Experts of a small language model.
Experts: 256 experts in each of 8 layers, 32 SwiGLU neurons an expert, 4 picks a token, a sigmoid router, a shared expert of 64 neurons.
Below are experts of layer 3 (counted from 0) of a mixture-of-experts language model. Rows are named router (the router's row for the expert), gate (a neuron's input weights, with its number), up (a neuron's input weights, with its number) and show model dimensions 0-127. Each number is 128 + 24 x the weight over its row's rms, rounded and kept within 0 to 255. Numbers have three digits each.
After each expert's rows: "comes after" lists some tokens at least twice as common just before its tokens as in all text. This comes from a sample of Wikipedia text that the model never trained on. Tokens count by the router's weight.

# expert 123
router:112103142138152166137113158099085129161113135123148144141148078139118096101132099091139158166118102115125150100106179131114129124114112109138166169163165085107098173113119172120120102119098135151110092134123128184125095145141112164102139116156113171135160123114153143128129156143150088119147115115156151140154117133172130128120136128161108111140097157144134142112095121103115150180164
gate2:085112127120116140126100119097080120094099137129175132160133126150192122162132112109157117151104115097160177124145156148148171129107164118136120144174158172129159162189121115115103131152131103158111099109126125146130109122110142143155151152148104139107099134113131155161199134128144132145183096135127137089112091119154155133129115137125109131178122124134132139135126130136149138119098
up2:105134119096118116135155179128144137113182104141112110125160137141120121133189147127105125105166144108113133169102100116105095151108120133096146166135114092161156106093160110121115131168109117159154116127081119141120135112146128129101133123117131102093145154150122118113100162138108159144116145126087127157127203171063082124109153141139128122091156145129130090142120121139154143141154
gate3:117157101138126156140114086125137136131114119107189129173143081113126122133089156131130129120150136115131121078114138149154135099114083138140120139164126153098123089134141097134179129114120123126144106117102163135078107134146141141116180130184084084118111138098132144146159128074133156118149080144150071109145116128139091135097135156108126159148114139104136147163136162146120156137136
up3:115154139125133094123123147160124142108116141126096167083095160141107155117151129156159144126107152148095123164111119068125140128126181125138102133110150099172094151140164173087112122136096132088100145140126120087155136139130098113125078110109134169121146107156147125090111135084095156156133153124099161158141167128149117139148136127137129125121188109126090121107140096123133133145091
gate4:145109107098101188137132153130109128109163105114175104142117140168132130100170114140146136188139118085130149116129131153145097130154113106121124099165098156181102125115090099105113128111171131164137130113128161132163127129143115109176197134149115107093147127122122113128139126149105152118136113095086086111149114122147124128111135102123133189147112158074124129128119121111134142157117
up4:081132161144140082115130142118174113158101162115102117095123136124148126144069118122116134119109166147134136086117133098088125099123113132101136133120150105081135121134152150133127105163108140101115130167114090108097110126107132125091076129124160117169085155172154088128106106095126126163117181154158156122109157156099126139125131130121141072113151125156137160127112130131161111097138
gate5:116124156114122161113129124105130119120111088177075140118181090134119143154103135095122108119118158170156133099151139145141097100128139111131145152122148109106157145164119155101076122138100128136109131141152137146115133162099142097100097128136127134130097106159110076076111136170185149106145104158130113098133118140160167154107151128133169110125133159110170133096129102094119123152158
up5:144134129121159096130144144156147124149110155129137146151071152148121093136139120113097122147138109102135117125093059119135135149110156120146114121133124125097085104142148162136151152184156154081133159106164122081170107105110125157104120137140133126137137148104143155125110155126079110134093132146141199108181124120114151100120106148154070121128107124131148151157130115133086153113131
gate6:126131093135149115116158088165179159139135113156110178131116137153098131101146158159113103124108153102076156143117086130157110126122123075137148102126131136161088127149191137126173125070165158126134103106148134126132161112089097095154113156095145151112140139146092097131145090119149132137132150159118107152117134122147101138160099130134100128089151132125148122131137095094131125139119
up6:111140139136145133096123101134161124149080091097166142117123131129138162140148131169161128096110163078132108122110130110120123147132134121110072131122146132155083121126134127120148094097153144160081110123095141170145138133121136108176153153161146151092107116149140092144129108103171155128139166120137068072132106111151082122129126119166135109137125126097134175154086105125127103115141
gate7:149103144106136169153114105170152139153096133144094156102127110126101133111134140139109101156089157114121088145109137082123122145130086108145174114159106153181113102140112156140151106062114100125156108104123146131116133145139112113153103139128143145116122132117112113157183158131108136135153126114123064106107111095133130128151136104106135123118150114164099081122142112138068089090146
up7:122167138110126090139122130098157100105174113142170123126124158130105140141115155165162131070167146119136132119117077143191171132116142130102107162111115157123132114146116118167163133167143152138129082124137136147120121099104139126111166134099090101131141090113134130112085099140134080109102122177101156156133155167128152127124097144120127112117106164128154166133110131116129142170144
comes after: " ", "0 ", "1 ", "2 ", "— ", "% "

# expert 149
router:098086121132145193116111152132153128134129153091107171113130152150109133095140107141123138173139086133127153099155151140102120133148119118098113123103133121112102201112142149140140108108122118116102108153155112192119122112122106131150115100137112146121102147134210139104138183101136086126121117095120162122171102130163129167123130107135129130109088142119129134106116082122140126149154
gate2:106101103122108126142126166144071106162136091125141122124159116119105119129128094180139108113136141129121139103133112158133119134129133095159157138113193135134139107179142132099112136138123122162139157113144109121143148137147186116124168150166116146082162137127130152125163096125090158105105131090148121082164172126136157108101156140160126142093123103129139132129122106132130109179066
up2:098119083084117145113096115164108129157168109098113137126207138099142089074124124142125104146106109105105143109150109150113124162164148126120201136114120127187085124119135128109138138077136087118136115132121126144156136131110130107121142150141105114089183126127118124126140117150139138091108124102116132108142157121103108127121150129124111145074113136120179096137094128106136127116102
gate3:105108175109118146105117177164109093085139107161141125135142146120134149134158104122148161138151101128131118114149122136139105070108115139174158134139129092145143129118127157121122139145139111126117106119127149158107068113143158164149116138113123106105157110112138118151134145171181092116136117072096157131134149134128127149129101164130121124184116103057118140120116125153082151165158
up3:118129123153141114180144116111111158174116110132120109140099103138116117126071172165111091093099145104104167142110138125109161136113129112085114150157115161100124129162098096134111126130130145146138132135106093119127181140087096121099150112153100119150096142148113104111107101101083163125115145134136111100103120150115146124143137121145125135101145147162105135140177130101211126105105
gate4:132118099055121120128123118142111159118173130135156118132173112108148124122110112124072186155147143137136116130134132134095126081105121178111146119147104120116115103112088140124146161089138102162174126151161147143181118097103117093171138145100149112136098150122122108115131113166124100095135118147111123111113153130107119115110135082137121140069133143133135169131093164156116101133129
up4:110092130129145120148132140121093146124116161113090132090116119124126135113103162172150092123142120134122146122109149105100147123174207124167136117117164126126144139151181120094130089158127121112127112095101113146129150151120132145124096137176131157116115090094117154159127103125127119122121082101154173141156145101163116145121116132151152114167065132131119115139133082114113128170083
gate5:110102111086156132107155164148175168181146119178131076116105122102152125110091119161128164132149146158161146123198136162106171129164162105145122133147143099111140141164115119124106155105139162162124090113124124113123116158091086138098147129118111126133108098143122123134127130114120119083116124126089129129135138155140128123140157103125115083104143094100104119110122133107112175109117
up5:133158151083109113089094127148140135137140118115123118141126140120139153165118127134130165119095111135150102147142175137078127136139137134185115118099132186141145111146135155138099140095145118167092137120133110109137137119128134114113186112133108179104157103108124148124131156088145123151115182120134062132145129132136114132166117132113139129150057067121121144120147081122123142157149
gate6:197155150127139150119113085140150125085144088123140104175113094116128127128093138142095132140126183159126118117115129110146109125120178133114130129138147151132093131126092130136126119147086143108160135157120112127083149127150145136107163108141100113136142090163107118137155128127109132153139158113118116093135118115156178152163127169081167127173171095073115122149120103106094116131121
up6:080110123147149130148126134057159119121117135133119139120134105153119141152151173124099092123061135143113152149144158100098120176115088143116087114136116113127110127133129164166156122136114161134100121172138101137171121147133106131119117089179125151099095142136149145150119107083111117149132111141178130128126142144121154122154183089128157130129117125152101131157151111134108071137140
gate7:141129122119124152159169116129098052193143132160120133152150124107143160139128117133143142139160132138098167150107130136122125134135155132080119136116095141144143174159103132083099114096140157119133093117137117135123134105148135132195178159057138106149116129152130149129123108096098143146116139152130116149130139129106124155133136153108170127179153140122108095070137133113115145117123
up7:130098185116102148078120107136156149113136172137100122119155155094131146116094118089148143123115101117130131164154132142115136140138170155141137124101131127079118145171180106114100133148161147141078162116108107140125108100131160122125148136113135113149170116118110122099116138123117106157148169142113112170137143117094117132156076169080135130135089135162131114150154077142137174119141
comes after: "(", ",", "the ", ": ", "′", "–"

# expert 141
router:169129141116145121141164176078126145193076156129128118159173133150118084130105122142153093144118105117105151175089146110125163121075126120131135174166115114117135136126122150113140138102115115140115143151119134123144122124150121119139133159148126165086174105122148165109090165157108116141116096128126140157107103124140126115097112115182080114143104123116114120114121144109106108107175
gate0:139109097132109182157176186090159092142115131130134159134082138130143099093134119158135141109129119140104105132167118150173139141092090159107198114100085119113115116164124132128125134141073163159117145162113121150130116150105129136160109083127140122161103123129093116120095125117110141110079134151099118125116115142106147149116141111117148120105136093092124157135160125121107128100148
up0:154159120110143157109161202120134094175130108160077121114109168161129100112114139157101108123134140172105109147157137144121105140096115114122183114146115116094117098156180184127117159131102137141154126134100109088134126126092138102141115114101139160115115139119117122141142121122111126118073136192107134145137117134130162117108179129102134145104120088123100139134130161141105121117140
gate1:157104117090073121188126162133114122113115125116093128133122154114136129111133164145176153171140112142070148147128126134109099132107109141171119104124112111121104146134141155107144157075164083125117085117071086102127105082113144139122131149132102139124122140093126131120136118119101115127098086117133161165172138121148138139123138115173119163151108131162111093113116135105153149119166
up1:168074145130144134117116100128149151153124129128145120150122122139141180123142052129156171149121122147158152158122117134136125147114103130129107130111107173128124108091106154142109116134141129162201211140148138145122138091134128139129183107131165143121124116140174139081114156137120105145175127124159145165116130138115129138122128109134101115131137130099197127110136123138109110138135
gate2:163102118109138129159155150116125113099118155141142122137083162103140081118123133153083085159108098095079084134127164138151131143124087124095138107131106139146148137108133122094185140131160125144151146152148135107110166160153087080168145112130134144150119127152125135111116127084116136147097141125135098132108120130132087133149180104153119169113137081141116104154099168129131088131137
up2:103170147134126149107096110123107148150139112112078116085159126118123186143137117092116158111144129143149182118130085114128131105092119124139113108109147127134133139124127134125072131140135137128118106096111125117132118107086178147100087115139083135125107128119161139131147142178145118147186110143134155131118181141097171135105064168116141123149125158128174134113120125117151170149134
gate3:135118078139135117118126094112085122053154157127082106126151099082121088119133149098113098095094109092109129146129145143176166143125157150070124120118146115193114113118105095133139142120113109112132137129122125154131130110098120086167122095116160112098112116114148130117113132164178121131138145104117094136109097113150144132140128169141098140134146117126118107126106126094117130127072
up3:092096162143127097119123135151098131132136124150070113126149151132083159160068130111136114158120095147139133118114120080130107127142140132086104161137161143167143167139126146142101119099140116115097091105157123126116131119103139077129119133117117123121106084153195108092138140142126104121138158139150114176124172097119109101131161106084127140094116132163092111162120160137118114143148
gate4:142110134109125120142139145137110112101110147089130130128120161135148144094112134152108134133104142122117136132121166145085137104145143137161129118129146154124129179161115194137099141110146122153137125129130151092199145127147080182109142129078094161123128176168131147135137114076118100124141154146142093139163123140124134118086097053148149146124087118112121147105124133117143109097148
up4:146156099148103165153143172146137147108120160105082140128134149109122131119114167164146132092080098164099123134129191137103116136093142146083154098097123158131099108148141161103166148095114108141160112111116148120152137131190115144146119124125086166151132141159121141137172105104142148111155157148094104123098093145131134125124113104124134112182116123100124117128112122111167147143147
gate5:145128124097119137151139151189126090041174123108107117114128114105151092123156111190107148120117174141119101125125184119125148126159145121119123100102149129138104132128112133143150120132112131097100117134115138100115159139159091107132148127071157125121135096097119111122163132079098073126107111111103117152131135136156131142158131115151146130166176116162115101121131119092131115139125
up5:145145126120144106166130129159138103080152140134116124117089121074147098126157111179125128127137170143094088136107159091132149132141146131134091101115122140178094148121142140125162116118126133086106104139132202105107140164113082100137137133093140105114135110140129137116140134096103103127135148109082119173112116118144143139158138093145142148163168118147094083140114116080113106135106
comes after: "\n\n", "5 ", "6 ", "4 ", "7 ", "3 "

# expert 157
router:125070142136161156124109189144104145162121110093146121136176106129101099107131094080138131144087090151140160122090173114136153112109126152107140172143145090086087154115122161112104119119114114151100126165116125143161121138139130157115156118139134171137156124145137160101099166125136114117102130122107155145136103138162144167124142125186122102134093156144103151105141142116125124144145
gate0:152098168168108121117106140135148091181155136099141088139131149146109145084122150166112097091101124115135139135120132126123160137174149118149098167109138143125098145109094141124147125110149139158128112146180129127138150143088101143106171155070150111100157150141121094162080120103112142158130122151113140129143119117116136125152127090160152118105100065134121147085169137136130136152128
up0:136094172130101124127145133136121068121144128065109114121116152087129143105109152188092116135132145113141115130123117077138152180158184113115128168124127144131148109119124151125162102162108104137116111140160128120125126124125114155149153142117147104138136099129135052102075152096102137140100125141141136140171092147150124162146135133149162143117127116138112121121130164139073134093136
gate1:141115105155147174102142155116117101143156124108142143116126121125119098144127146103105126102122147133178126097153098141134089172128134133135103101123111149127149140138127136115143096126101157118106141159101125100095135115122142113119139110109166136183080130151096112116128164146142149077087100067092134092095091131131135167170138131150154155147182112123110179153145105121088123128096
up1:151096100147116150159150082123150112138173087121096183165113167131163130134109145093107153096114150140147137101127104113129152114144073127102114122128092114130129118135126138135101128103164148095143136140131142147135167102120102126185107140127114130092124145126121115088105124142130162133115122137108143162139113081124102146151164165121139165094177129103126092130158108143079141088096
gate2:078084071110119135113131139159139081133153109107103150090115160123129125145145142123133118135130148125165135120126137082106151114141077136106106126149110161147130138112111158155122153113138118143123121147162125132141140111100106124123071133150156109146134098091183106126116119132120159126134088140101113139117101135126129216106148098121134134124154099149121163109154094084155151074139
up2:126098054135155132125091152142125092135162137132119148074129151131151128171085132125148100114110118135164147082146144113113153114123114115078089105129141144121107130134124121109111143121157156133112128130170130145135144085088136131122104127155127146116140085112172130125119111110115141107138138162104134120124130137115162167115170098143168096124138108149121168133170081067125145077127
gate3:137063173121107124128165143144153121107112130101192144147149143096142092094118137164160107146120137095107117135116120128101136076174145102143112142090137132141111127104135102143124141156171140137154108108158128111085134119096158113136147131113149114101152126142076127123117147140127132122158107075140177116160146129160096171135136170117143145119111145171116110102150115141138124168100
up3:116079157125080125129122159141158129134092086099158117179145131111138106122105141175129132125082128134148150148118156125117143112155161133130120162095145089116111126099142119105107154183165132148129113119107116109139173129139153173118181147118149109096138141140075102140102141148119118092169117095105145117159144110147101118153149159125165135143109133138148116112135141175094136173116
gate4:147158141132142107130148148118113122118123151131118097114122091190120158133140148138076133116128125103124145095097117139121150150159148141097121130157129136112118111119147081088135114151118173129147112144155124136108119118144105149092151158097077119116122075106096041135122154117157144136089087089136121098115133143147104172118168132107153148118114131167072139127123150138105100113130
up4:109162103101146160106097099131163146148131118117142060100147110133074122132119106148134096161133140124111107136152150146102101108112108112115133150134145141104171131134090144146117095123089148178152128113137131130112088140124149099131064100122125117143089162132147155132125091143125122161125133144125157128154132144119149115133083144098092110091127186128161175141087133110133161165133
gate5:067083151133131142150142173150149137086161102153163122141124119135128122140139094123134132180127133171109111122104145129112123133103159164126118190100121116124112122097139165155161124159133144112125128160141138117158150173133124132078120157127123144137102123127106082152121083170103148113103130085123087103117137148143142141094153170139158086112090151116137101129127147165121150146118
up5:090107159079080119108145146121148166170118063141119099161131122144136112129088142112142078157098136154085153151114128127119128077111097150145106100117100084129124126127111137173133144128086154131161112112117117135144124111153135128099125117119101101144086109144131134094082112107110104096115157128153085163133139152135111124092141132133146113115109153121116133090110182139120135093151
comes after: ", ", "in ", "(", "January ", "March ", "July "

# expert 110
router:101106079110166183115129181134144119159134181119115146103110136133113062111108093105129153170115110121134167110128180144143135119140111110119181125147119127154098128131167130133121092113107120138131154123124120128157138147121102130137114104159120160118109126125165162130143186114090092132131138112128135152130107157202148147145108130140077156124130140153111148111105115101132111149137
gate0:117088109105090091135154160136118137121164125135123090175124124142141102106157092136133147145151121098125085113123101149154111091112078117149138121168089157160127103113144095141108134134121142137174120131131153146124150091152122159108141126132106111112121151155119154127161166128149101120116124153131177086182169132161107158102124166158137151168146143147112146095160143128096121101090
up0:116109134153144155148131133154137170145109108151124174131137121158125113138072135090096130147107123179149098130094153112146122094149116108113165182114161102121152107154143199150126112178123146108084158109135129126157143144108123091122150122118136175154122155153128122118130147106073150146150180140151116108124142098114129093129171133115107108119132128156160158150094137132140131134128
gate1:074129091119132157111139179138149156155138139146100140077091106139125066145114098110129077162137134121128124114154136154140123130117096141153126117151150071124131144119139160109146118114126096149108134108104151140141156154128147143141087133141134103123121145146094130147085121063101145102151149104119101142085125152125126131110065153136167126123169144113118132111172123160108132098108
up1:160164126113138151110153158165147141146088172132120115137119098148128117113185147142124085135137150120122103127129110154126112104151095104157138084126100110094140145100175133101121120110128102104129110116119123095156154123122124123099134152184104156131136144146081147119120129132115129140121173163163140144115132152100125171117083174117131098118126164144138153090179069140172114116135
gate2:116071118119090147154114134137122153133136116137125127172151138153145106109121120136128107138139082117115126169136164172122147135141119130153105123134107161118161136108164120149164108092118065140090119104125096092124142117165134147157162132172118134124123178129151125135116137105117129122135061116154132128197101124149092129139140073125127123113110087161142100156094132111138143173123
up2:105144117147113148112116149128143103132101113134130170124155103169142095113088118091133090148144088160138118131126175143141135111096126111156107132174162096168147165087172120110123098116130081108103146140151121117107104105125120141116087149092164113127123095079149076128096129152133139128117117116140131151148078137158143117094131116105162136147149092126119116129186116120121177123138
gate3:132134122098091140104152104101151093115141160141109170112116113121145152139133125173122143157107083139141124141149088115146125179111106161090073095122049155147135103096082095110154168168126097156162148101161156126134114087161144132143132146161073119116109116151129123140105138136134127103119112144112135117125116133128130134144116139154141117112103149139145127134128163139065117126117
up3:125103100111092104153121165144167113143174125121130069117148148133123114081161143131135132120125106112084155118116131155135096148126103135132131094154058106150099133100148116119102094119144073140138093141119133158100138128137153156129136123149111097112101162126114142151138160104133117085146077135114153091132172153104125138142170144163166095123141162117152121153113144111130170119116
gate4:121094129121102153134137184155140114162112093168144127106115125178129114129114104116120164156106164163140134125147095146067116145115105140110133109117143092135129156127128141083092136162116121107176122102083087119150141139109135107181120102112146133118169102140117113105104142136079111143109134147063123116105144123112148121133139150140110168111160178130083132145130136161134127127098
up4:146131132116137100136122082142121153140144113092108132133135144075142126111121139132162098117133095125117129160138140103162133094170139095168136160134136119113152105143146156174127121111197135137106107145191152120094128115132099153089117135100110100162094145115163140150145105112177168122204133096123108105144090121125116128131107105119131106111102105154148108134124115111118136083157
gate5:135145100136108160154140155139146120129132173126077098112119119127155093117169150160114124159139122086079125147121102142124135084107119117123142073160099163162154126112167140139128119116148132140142117136153146100120133127106123084170135125096083145109146133164069134135151145118101112114130135116139114155113136151122127149156143146102128123160128135189120085107161130132158133191080
up5:169131135098115117133139096095127138121137090095161150157154125095132131115127111127175100109151121099111121142133121135105125183073151136151135143155096152124122132128088088115138192102145104143093131113117105134137112081157143149079138154161120116140125179100157118151123125140148127095105090131128155091165121116162139108117118152192116127130086131121093135119105146132142118129170
comes after: ", ", "\n\n", "pur", "0", "0 ", "and "

# expert 214
router:094121176147137155125095157130121146138144137104160176131152118123075117099126102115156145152128110136117185124111131123119123121148118120109098139129122116114094213106113146126123090129100151148071111174139128168141134149165126144113140119160123155099142121142162154132130193125185114125146128109122133138157131135166156139081119118144128134139095178147128117124138133142128132165155
gate0:118121119124091171125117158154121134166164095124145115159116160123133071120137124134112121159125111161085148139137140103108128091149147185139142141136095176115136156114109169156100152118132124117110169147082101157097133083147176130083126110117087110109108173123137137133132106123140118153143141105117135146120108124083138116157139137085183099138111167121105138110129115169146145148144
up0:158116165150153118151128075099116144086080129119130147122136107129137134118157107175112128097171091112179123105105130133170131126131132139124132113071154112175145112169164098108110109156125148164123133108132153131164109132135098112141122148141147121160105082136132141152127147142144144113124130124198131114144117129171143096080133144156147144117091138130143107162159166107147150159131
gate1:080168120161074165100111175133146105120087166122089137130165131119129127132119141093170145091118151113130185107137088125121138133157167126120099175127167133106131127127128171086112099151128142152105150108142102159121140164096125137145070153151133144107127155139132120122130116117119142124151127100147128110113114112148174172133118115164143087118125088146160144112152146133150146132109
up1:157096156102147092180142097142101144156150136143163122109091131125126122123110122152085090147120097140141092139108164135117132081118108125100139072123084133138142106101142098183146170119157134099132149139121169113133120082133112130117159092124107120131149099117148155141132120115146159155101123173166143163093115126111100091107111160127128140118104152106113146129104131125119116097185
gate2:114180157108147083106100164088159113125116161131156169092144136153120128110154107113122128102156111116129120095106106099137162102121130086091124129146150147137169118126131154130139156113116141076145068147107088110134082145128169134118115112133159098155123147089128111147073141154150176167135108130109174115151114127131140158124099121136129121136088114135144160125124097130094123143118
up2:165092087140131169115135094146130143127130109115112129179134107112131123127132147130090119174119098132135116131114153144104064142143112147141149128131076115135083161127121154130135101157095117167130154113124168153164161091156093132126168135114124160116147111096146134093155109090102095106133123127124100120132157128147113121129190083101153111097164175146115135136105146128137090135106
gate3:138127139117121092145143096115139160071107126098134132133107135099150126074177152140107082097171122119105089125100098104128130151123126070124136059147118116130105108138162078136117101136142117124132124095129155120131116158142118134144166132128109075121141108137101155123144093110143155137116142105119169102117126154155105166138122146081121179123125143120164100131095122116083140122110
up3:147148137114122135114149142174138146172091140207134112154153132154091149151121116124101140157116133104127111121130142166144132120099091145121166159139131127162134103140097120139157165096137136101165142118166117141149105095140108111118136095104131163120092130146138118106129161079147123124111140166157101115115168106100133077103154121149106101136117081148128167135175149134146084143151
gate4:128101173135126063129128147122135144149081145149114145070122161090136180140069106120141125127137125114130133134142112111139108101115127132152067129089186105132144132147141103107096104119112088180143141134160079123138130158089142127110134129139149124110130165137115134102111092139159137107118119098117120158137113144111123166108102121139129154113123157144130089111126168094108150172128
up4:174160090090149090122110132146168166136077111095168148136087121145119156143158064154176141163151078099125107156147152152119148124107098156159145152097138127115158148134141121169136128150109140143172127110155148147171117122121124106135114110134130128152122142122117127141131139121158124121126117139153145118122104162120125142151140119102107168141100145101176082169142118088127115108147
gate5:161101144127128195131137089056104082135067124153124136102103130138089143111082143116189110132119130141100114150138144160122072116101146134088095158133148145120140132137156106119124101103125124104103116092144117123145122138152130122163091129114144129084136099101135142123132131125144125173108134105133155123084103163161137145090133127129164162114099143139139104119163142126146136125133
up5:150085141131129169130114095068097083135065120160150153126110144129077146127092097093184117134100126158122135132121141111101080124132142153101078178126139157107125114113135099105118122126100128105101114116129125139148109168134156133140100140113150123097135110096145127127152154115152129170128122085145161121093100152169132167116120138129167154140095148121125092105155120135128129134122
comes after: "(", "0", "–", ".", "in ", "3"

# expert 193
router:119135157155177157131106156125105158155122126131132159129149088121104096100125092085150148149130110129133147127105165120130137133130118151089109168164123100108102187119099166137140088129098134148082124169110145154162115159163157157120121124150151166113164116149150170116092176118137126121128143117136118141139102119171149148113132122180096090133095155139116152118101140113124139158154
gate0:133106183154119157109115130144135126130156144162161105152129157118156133115143126121106160191107126148133126097131135149110115110166124121114174104125051123159135105143113148137144143135139100133145140112138135144141120080118094082142154116117095119118139123079111126140112118132129083078120158161133132127178163143098078136157175102113128150091114153156117139102108160150126113113100
up0:160112100116084109089111070116115105113148129118120146163131142139060168150120137135148152158122136105135147157109143137154082140114104111102107118113154144089071137108113124157097126169140150105128107151129126079115125072134120144110152096179131111142147141163135128138144151157062137158135129100133144108106134125120165150167153122092151133126129122112138157119130112123104144151148
gate1:099141148123127129120136143107131121148156109134117110127120106124125123129125152105163074162121127100126135123143139177107082162099155097147139182151106116131091135157114147078096125148118113092092118108125138118130135147112160126118125115161121134115170141139102137157105144143126151151071145159102125145158135080125177114115113133150142111140189133132119130150133134070091182137068
up1:148132063109112087121123125132131144114197093147110099141150103131159077049135128118109113175125129101167146111120098150122132145137163106152132118164117127151099131160143109128155150150131114116136151129116105105104126134144131141130140074164125125079132143107120126139145114092122144115110111115088152122147136156143123099137150142124118057140150096120154147141143114114110107149080
gate2:159171130144142144142141137150122123114149132158163131134119135160119095148101129152085126121141135147192110076142093116105186072167132119123117147106171114085153127152106123144112121163110159145138132152140137103140115114111149106107167155115136144134138115122081129141139107193143153121132131096101136138127148110097165136130107190108102094128140119109117119105163113156115137170103
up2:096119119150106109070123171118131137135099135143107112072093126107134146150126163135175132101096128132117133196151159119158074122166110134112150102105135145153106131155182126117120131103180140095106123121162138103144188123104124131112116110113129160152064135106129146127125114091073111116138130153111140105141112103112090123131123120097156127157139134152120151136115141150148123130118
gate3:098139080095115092106123107105166133126156132139131137117141105114110145115152140154108081166094133055078109120111106121136107129166136120133102124159098183145101140130096129117165139153160116133125114134169117120125116132114136137125139164129125131101124131136113072146118118124095129153129087059164090086125135132128129128105116134142125100121131111193113116149125148142109110144074
up3:099146088053137082126144166157155121181134110144153130139102148129106127122144160166136113140162131126060139122116137139136103162120084084130134135134129108156143121147121132086127141137183109084143112105132130110102121103128145085128173151125078148098159103151134115133118101131142142176099146118131117101132164149132152135147170126113150120114109115153106099152140143133134131149100
gate4:117063169141148119126162132150133097113134148143196163143133132130151146124164128111152122147171092144126125109092139123104099102124118138115118126092112133127115144131120087126101116147123121120122176130132134138126119147096130113146088170158162159114146126109116086124134152137108127157076154144141163133175121114139079137171119133162189099150096096094102141131153107143145100111115
up4:118096135164182112146116150134099122110136130123123153107119135176132125095157104123142103137173088137120125117153149159146099138112117149144119128064158100145132123109177122123132081122116115108097163139117112157128149146120137122164089149150156151097112137086157143125148121112134125131112105134109181148197135113180101127162083124129143143117085145134133173145113145152155113150153
gate5:115136130113137062129148137162149181121159139110143116174136115109128089134131115120125121130095131081135103132129110162127083135107130122128119147120138112131120123107065092084130111140141114134147077125129141115115076137122135115106153169091131120164175139116099123119093125136115142140075075125121159133140118092165115109141127131151163110126160115164155084096130111115163137169096
up5:114119158123157114110151167110145123108148086163155115090142102134178083117155114111175099128111125137108117160123116120143142107165153144148148119107130135159137138117133089125086101097084152164153089132135153130090088145142160124090125125107134146116113127103082114111114114146166139126092080115074156134141139106140123144132122118117155129130122133071104093099124101120159117126075
comes after: "| ", ": ", "of ", "- ", "in ", "a "

# expert 253
router:125111118129154158129118161102120151152124150120156156111146119133107071111096096088122151164163116135131191103104154119087125125131137136122154194126132099119112175140128142152112145141100124123114153155111126146159122153136143149115092092167146138132134101137186139124098179154117113142111118131138153131175080137173143142128097126142103113118092161105135173121124097122136148162134
gate0:165134168132148124099138173110119082111115085116148133102167147177172101107153077126167126119144144127156157100128129120101136149161159137148126145091153123138164144111147127092093138160119127133116134137117152117137103146142116127119099131077138188140126164132153139056088123134119110129130115097131180147153130127127183124117109133153142121130144108095143118117139084109150115134108
up0:148073139109127106138149163095092112135128108144143155126173117161138100113148098111193103153133092113115152147109127122099138143160160147130146159135174094132164166117107132122101142149143113091103134097127099126142092124139109142158103147098144169143145134093159166097098121160135105115134081101141150134184119103119132109143128148143097109121138094125133145116166079124158136132128
gate1:097161119140085136104154136138120099160139103113118117037123192105172125123107134113136102092109124155138138130205108141139128144122124142144135070106108107150149146122119093102083126130114150156140109136118133110138130172088134141089127132119116096165147125123115123121137139134101113115143133104098111150152129138108163144135117128156154179144178140104137091118103113112132112109118
up1:119145102095135144088168152166122138107127145128100113139162083117104113114150132158169104145127159118094104131129136139114151131122140097138155157152112100122108152118162139146194178101129161120161128170108124093129129129124147142111098166136118172143078169090077121171106113102141100144140091145115120140109133145107158144123140111122142087144127117107136124107110080102169114133134
gate2:142128102127082129110096128117124090134174109119141136119170137129151119099125139138191107182132108103121137114147130108104139136158168134136133121141109129118098141131107138149152140113154115141115115119164081132137156106136128115131083157129099120167129125144173097101142167112112103108117080072116185117201175121143148151120161124162142119141119123167122129111139092110138142157145
up2:122133130130123112096118095084147078160145099136153165108117134143105135131079093124171158165148119147174150118156089121103112150129167162093114157143100152136119120123115135109113144137094109145152161088137111143152156122141121123188096133122172114151127105147158066072117167153115132119085126136128153153138142119149161104112139143126143120095124121157124163149136125121097128120108
gate3:114112148126132149088186146171130126168080129110146137140125156113147119126140122146150079130123157106119124100133115145122128127137062100160140166108134140134164180109152109104115140118123115151105113170108142097132130124082117094157107151105136148132117160170113095129092152079132103181118114122134168120121099140063140165116121102128156129104140106116123119125142115130174115103121
up3:129156116110130136158083137119096152095122153135097118102134104135080145142138155130127146111127095124103108152133175118138130089125138115113158090154128104136088092150108119154152112082136154095161120101161128151096112133152119151078156115117088105139114114081140179127166090125128136088131149138089059123125153135157088125114120114156119140143128159127114115126087156104108120147149
gate4:181144180095123156115152146145125140129159150102127102146125123110159148133122120104101124148113170095126127119148107167113102110124051148116128153122111100104151162107133130118100133133128129129119113132065100136111140119171153110115115124132112082157121128148085077130116121099112123115109175169164144125177138143149116167134119114139150174130096131073119161105130123139121114099132
up4:209119136085109126144128131106117139114152104130144130170134098107148125104112127094114124189127121090168132118086117146091073157157115148134130171146093130119139141050153120160152155147120094097096150107136112123161137109155159126140098120150131101128141130132147087139131150154078131122124130134155155142137121113140114102113139131098138138116093110095143171142132137138115160139140
gate5:121147110062128123113130152113147119102151131127086151145141162132131104111128142150138097137168164110125147137140127126097186133188183126151123138105146114151173139131202139131129139123147115134078116133125113080133141129085112095112075146121109153128118119140101139166111112157089114126090135112137141129203169126120124123110163120135138140109095119140109141131141117110114130146146
up5:150138106109152113091127098099125124121168113158123151142106117152120108114112102132126144152161177120146157121122098145064172158157158153131109167099145161111147171133168134114129146159104118114080137105119122095159153104103117101142098130108140134132123110138126113152100167160131133121080120134150161167141145115132130111123126147110114139075105099152147195154164100140102145131123
comes after: " ", "0 ", "1 ", "2 ", "3 ", "\" "